config.yaml
num_hidden_layers: 14
hidden_size: 160
n_experts: 192
experts_per_token: 3
d_expert: 80
d_shared_expert: 0
hidden_act: "relu"
moe_layers: [2, 3, 4, 5, 6, 7, 8, 9, 10, 11, 12, 13]
router_score: "sigmoid"
normalize_top_k: true
routed_scale: 1.0
balance_loss: 0.000648
balance_bias: true
init_std_router: 0.00989
lr_router: 0.00196
num_attention_heads: 2
num_key_value_heads: 2
head_dim: 64
vocab_size: 8192
norm: "rmsnorm"
norm_place: "peri"
norm_eps: 1e-05
positions: "rope"
rope_theta: 10000.0
rope_fraction: 1.0
qk_norm: false
attn_scale: 0.125
tie_word_embeddings: false
parallel_block: false
extras: ["capped logits"]
init: "uniform"
init_std_qkv: 0.035
init_std_o: 0.0391
init_std_up: 0.035
init_std_down: 0.0175
optimizer: "muon_variant"
learning_rate: 0.00697
lr_mult_o: 0.775
lr_mult_down: 2.0
beta1: 0.95
lr_head: 0.00707
max_grad_norm: 1.0
warmup_steps: 200
schedule: "wsd"
decay_fraction: 1.0
decay_shape: "square"
final_lr_fraction: 0.1
batch_tokens: 65536
max_seq_len: 1024
doc_mask: true
train_tokens: 500400000
max_steps: 7636
dataset: "wikipedia_en"
Below are experts of layer 5 (counted from 0) of a mixture-of-experts language model. Rows are named router (the router's row for the expert), up (a neuron's input weights, with its number), down (a neuron's output weights, with its number) and show model dimensions 80-159. Each number is 50 + 10 x the weight over its row's rms, rounded and kept within 0 to 99.
Before each expert's rows: "mostly gets" lists some tokens that are sent to it at least half of the time; "comes before" lists some tokens at least twice as common just after its tokens as in all text. This comes from a sample of Wikipedia text that the model never trained on. Tokens count by the router's weight.

# expert 190
mostly gets: " km", "°W", " north", " kg", " east", " way"
comes before: " (", ".", " |", " of", " to", " of "
router:83 52 78 69 46 51 58 48 56 45 55 54 55 47 54 41 40 68 71 50 52 55 44 44 37 48 39 62 64 42 69 51 64 47 58 53 50 40 60 48 58 50 40 44 62 52 35 30 50 49 60 40 55 41 38 49 52 66 34 44 45 49 44 51 55 57 55 42 43 75 58 62 48 35 59 42 42 39 54 39
up0:51 54 55 57 37 35 44 54 50 53 49 51 62 44 42 43 41 57 39 48 58 42 56 45 50 50 58 48 56 53 63 55 53 50 50 57 52 51 61 28 35 49 57 49 49 65 59 51 58 60 44 46 58 47 49 49 62 42 53 47 46 46 39 44 52 40 57 52 64 60 44 57 56 55 70 42 46 75 58 54
down0:51 44 52 44 34 63 51 52 49 53 25 57 45 42 61 50 27 37 49 47 36 50 39 30 43 64 54 52 54 63 54 56 58 46 37 58 59 51 52 53 59 55 55 45 46 55 41 55 41 57 41 53 43 47 47 36 36 57 55 38 65 34 41 60 68 61 51 77 51 58 67 52 44 53 69 35 61 55 49 57
up1:55 55 57 41 47 48 42 63 51 56 61 50 41 49 54 43 51 49 50 72 60 36 48 38 45 73 69 38 68 58 62 70 40 36 55 43 63 59 58 58 39 48 47 47 34 46 41 49 48 43 60 37 42 51 40 70 49 51 40 60 43 38 54 58 64 49 54 57 50 55 48 61 49 42 41 35 41 48 36 54
down1:71 36 55 38 41 49 42 40 61 65 53 67 57 42 45 61 47 60 50 48 43 42 61 56 76 57 48 46 40 34 58 62 42 47 65 47 48 50 52 44 60 60 49 46 45 57 52 62 57 56 35 40 54 50 59 50 64 48 32 46 43 55 53 55 50 40 50 45 35 73 56 53 44 58 37 49 46 43 37 68
up2:57 68 55 55 57 47 68 58 57 40 51 37 45 33 46 62 49 58 55 48 61 39 62 56 29 52 34 48 50 56 61 45 40 64 62 37 60 52 52 56 61 49 55 52 37 71 55 50 29 54 52 63 40 46 49 51 34 57 41 62 36 29 43 42 55 52 49 45 63 44 39 52 41 53 53 40 55 35 52 49
down2:50 59 52 54 28 46 58 55 50 44 69 48 30 55 50 59 63 58 57 73 36 53 48 34 61 47 40 48 55 24 65 30 53 58 47 60 47 61 44 47 48 61 67 63 59 33 42 54 28 63 47 56 28 56 53 62 51 42 43 47 49 49 31 50 63 41 44 62 61 49 48 39 36 52 48 56 53 55 45 57
up3:63 51 47 47 40 36 66 60 51 47 41 58 42 54 41 42 50 56 53 43 39 66 64 48 46 60 50 65 41 73 43 47 55 49 39 47 37 32 42 49 79 51 58 24 53 50 48 70 55 56 41 49 47 53 58 46 45 56 48 62 50 49 56 41 56 43 53 44 55 77 52 42 40 42 65 49 49 52 37 57
down3:67 59 26 50 51 52 32 51 42 47 47 62 69 56 38 58 63 47 41 53 52 52 46 58 48 59 41 58 54 67 43 48 44 58 36 44 40 46 49 47 41 49 40 41 63 49 65 54 47 52 49 53 49 30 57 41 52 55 53 43 62 61 46 58 60 67 55 43 46 56 51 39 24 38 51 56 48 52 38 46
up4:42 53 57 55 43 43 70 47 58 55 59 65 60 41 56 44 62 42 75 68 43 67 50 45 42 58 40 59 56 41 58 50 60 51 57 44 51 53 43 55 64 56 48 45 71 57 62 64 34 66 43 49 46 49 50 34 44 62 49 56 52 52 42 61 62 41 67 53 56 65 59 57 68 47 59 53 46 34 51 30
down4:49 47 41 43 44 30 59 60 53 63 49 58 57 68 67 42 31 54 52 51 43 58 46 54 43 44 57 53 47 50 46 36 42 43 56 48 41 51 43 52 46 57 67 61 45 57 39 55 46 57 34 64 39 46 56 36 52 47 62 35 39 37 56 35 37 41 44 53 60 21 46 51 59 39 47 42 40 54 26 60

# expert 139
mostly gets: "iley", "kins", " Jr.", " Jones", " Taylor", " Smith"
comes before: " (", " |", ",", " | ", " –", "'s"
router:57 46 64 48 44 21 68 72 51 54 62 58 49 47 62 63 36 49 49 64 35 47 59 49 46 46 46 54 70 52 52 54 47 38 61 60 48 31 63 25 52 53 33 51 39 42 46 50 53 64 61 44 48 40 54 39 45 61 35 51 46 51 62 38 44 54 49 53 50 45 64 59 46 46 45 53 68 67 51 60
up0:46 54 47 50 69 41 56 53 56 43 60 40 52 57 65 45 72 49 61 49 37 64 57 56 57 47 64 47 42 55 60 57 39 35 52 48 43 50 33 51 38 34 45 63 37 61 41 36 56 32 56 38 55 59 40 44 38 60 51 43 47 66 46 37 47 59 51 51 60 53 54 39 54 61 45 56 64 57 36 76
down0:34 42 40 52 55 41 60 53 66 44 46 30 31 46 49 47 26 42 68 58 41 43 36 55 78 56 51 36 63 58 52 54 43 45 65 45 72 44 41 73 35 37 50 57 50 51 41 52 43 59 38 59 36 57 49 44 58 67 63 37 53 57 50 43 55 53 58 52 60 36 52 64 43 47 40 60 60 44 41 55
up1:54 41 65 57 43 45 51 54 41 59 46 40 46 45 41 57 50 43 41 31 57 43 48 42 43 58 52 53 59 46 59 56 62 40 48 34 47 56 53 68 31 54 63 47 33 54 44 51 36 58 47 52 47 45 40 48 60 42 40 51 47 46 58 45 52 57 61 69 55 56 56 44 32 54 42 32 40 55 34 62
down1:61 47 56 54 46 52 51 45 76 42 50 51 55 38 65 55 49 51 51 43 42 39 51 47 43 53 58 53 45 76 22 47 45 56 55 60 64 65 30 34 51 34 38 41 45 46 58 53 52 46 52 41 55 53 35 41 58 45 46 46 67 62 36 49 51 51 61 40 32 47 51 51 41 74 65 26 54 27 39 58
up2:66 53 51 45 56 48 46 53 58 72 60 41 71 44 35 46 60 44 40 35 42 60 48 50 49 46 36 57 61 61 51 56 40 39 51 37 39 42 38 32 42 50 53 42 44 46 38 45 79 52 61 46 36 45 52 54 53 48 32 47 39 56 58 59 42 52 37 51 48 46 59 51 60 53 45 38 55 44 54 35
down2:48 54 52 46 44 45 52 52 36 59 34 56 48 49 43 41 51 49 60 39 53 64 43 69 48 58 78 44 64 21 48 43 41 58 37 49 50 61 68 58 59 58 46 66 52 52 45 50 60 51 60 63 53 59 50 64 61 65 57 47 54 50 60 46 55 76 66 52 45 57 54 45 52 66 53 57 58 61 59 52
up3:47 48 35 48 57 50 57 48 60 62 40 32 46 66 38 43 34 59 41 65 57 35 65 51 48 49 42 66 55 52 51 62 56 40 62 54 39 39 69 41 36 52 50 45 44 56 46 58 35 48 37 35 65 43 41 42 46 46 68 48 50 43 56 56 37 38 56 61 49 38 63 64 55 43 57 39 48 72 54 36
down3:40 43 62 54 35 50 48 36 42 41 45 59 43 43 41 45 37 67 63 54 47 41 44 53 61 64 54 37 50 57 55 44 37 51 42 33 55 55 31 55 52 55 64 54 50 36 65 32 37 60 45 48 35 51 45 40 41 46 29 52 54 46 63 46 46 31 47 43 50 48 55 55 49 68 48 45 39 58 31 30
up4:56 53 58 52 42 66 40 40 75 50 40 47 47 61 32 45 41 38 62 46 45 43 51 53 70 43 44 77 46 50 57 58 38 51 38 51 47 49 50 56 48 55 58 58 49 43 43 59 59 45 54 49 52 35 57 50 46 25 42 39 54 36 55 51 60 58 64 51 50 44 65 42 51 51 55 40 39 40 50 52
down4:54 51 30 61 60 47 43 54 50 49 58 46 50 40 40 49 50 40 47 60 57 46 28 57 60 47 43 23 55 61 56 41 48 56 57 71 33 63 44 42 53 39 51 38 47 27 57 47 72 52 48 54 43 51 34 58 40 56 40 39 59 41 55 53 43 64 52 47 67 52 67 56 54 56 40 38 74 67 50 52

# expert 48
mostly gets: " As", " because", " if", "After", "As", ", as"
comes before: " the", " ", " a", " he", " they", " it"
router:64 58 53 46 50 53 55 66 48 48 54 60 61 70 36 55 51 62 53 68 53 50 45 48 33 54 44 58 58 46 66 54 68 50 60 71 31 53 54 46 49 59 38 29 57 60 53 62 71 62 53 54 49 41 30 61 60 58 44 35 45 60 64 49 46 67 59 34 39 50 46 47 59 56 40 40 39 69 45 65
up0:57 63 45 54 53 59 59 46 61 65 67 35 41 53 37 59 45 44 52 50 71 55 38 62 32 46 51 43 44 61 60 57 56 54 35 63 67 42 62 49 37 67 50 26 57 50 51 52 45 45 58 60 44 56 45 37 63 56 40 42 43 53 38 66 49 45 38 51 41 51 52 39 48 76 45 36 48 47 57 47
down0:54 29 50 33 49 65 50 46 46 34 44 54 59 52 44 52 49 42 41 53 58 38 59 66 67 60 49 55 45 66 46 66 36 38 39 64 46 71 26 62 38 46 43 61 51 50 38 63 70 49 50 54 49 46 38 62 64 51 66 51 53 73 42 53 34 47 40 40 56 53 59 56 56 26 50 48 53 37 49 59
up1:61 46 48 64 61 41 52 62 52 49 45 45 50 45 41 43 50 42 37 54 56 54 58 56 63 41 49 47 60 69 75 54 53 50 26 56 41 52 48 56 51 59 42 37 34 52 56 42 57 46 64 47 34 54 62 55 52 56 58 74 52 52 52 34 43 47 53 49 41 56 47 35 49 53 40 35 40 69 54 66
down1:46 58 46 61 62 50 54 44 49 70 52 50 70 43 66 20 25 37 48 60 28 47 53 54 59 30 46 44 47 63 57 45 48 40 36 68 56 40 39 54 42 56 40 47 45 64 46 46 54 24 31 38 38 50 45 41 59 44 40 44 63 47 55 53 42 51 44 47 38 65 52 60 48 61 55 50 39 53 62 38
up2:35 47 49 71 50 47 47 41 42 55 42 40 53 41 56 52 68 53 61 32 50 48 47 60 53 56 53 52 70 47 51 63 44 57 48 52 33 50 46 53 68 55 39 40 43 57 44 47 41 40 60 30 40 56 41 47 39 40 40 43 57 45 62 56 32 55 35 51 59 48 56 51 64 35 54 37 41 51 53 53
down2:58 49 70 44 37 37 68 28 53 39 46 45 55 45 56 42 31 55 57 67 50 62 43 35 48 54 69 38 47 45 50 45 44 50 48 53 53 53 49 45 39 53 43 48 50 43 50 40 45 52 43 50 41 67 60 33 47 49 58 59 69 49 58 50 42 33 42 50 36 53 39 29 54 29 64 59 44 45 48 41
up3:64 67 56 61 57 58 50 57 64 47 57 36 56 45 44 61 51 45 59 41 40 39 57 46 42 49 40 46 43 30 67 64 60 53 60 58 42 45 55 49 62 57 50 70 48 45 55 56 55 60 50 70 78 49 47 50 53 46 41 64 48 37 39 32 50 30 54 50 47 30 57 44 39 48 42 45 47 42 49 26
down3:41 59 66 61 48 31 42 49 45 62 60 51 62 74 52 59 40 57 66 35 37 35 59 52 35 53 48 33 48 46 27 24 35 68 52 47 40 51 49 41 48 48 37 54 63 68 35 43 36 43 49 52 38 48 42 73 33 51 62 43 45 60 61 44 56 37 45 68 43 56 46 66 58 47 56 56 37 34 42 43
up4:45 56 51 48 47 72 55 57 56 49 56 72 49 62 72 42 23 47 55 49 48 42 61 35 49 48 51 52 66 58 65 43 61 43 48 56 40 58 51 48 42 47 60 59 48 50 56 59 40 48 72 33 47 42 43 59 38 42 48 34 43 54 61 62 47 35 37 32 49 65 27 44 45 52 28 38 40 63 37 50
down4:62 39 40 36 57 44 61 56 58 29 53 71 42 56 47 49 58 55 38 30 60 54 55 54 52 42 62 55 53 39 58 53 51 50 52 63 59 56 41 61 38 53 39 51 36 43 35 55 70 57 34 41 56 57 43 51 63 55 49 50 49 56 47 60 31 53 28 53 40 35 54 45 55 43 55 49 56 35 49 44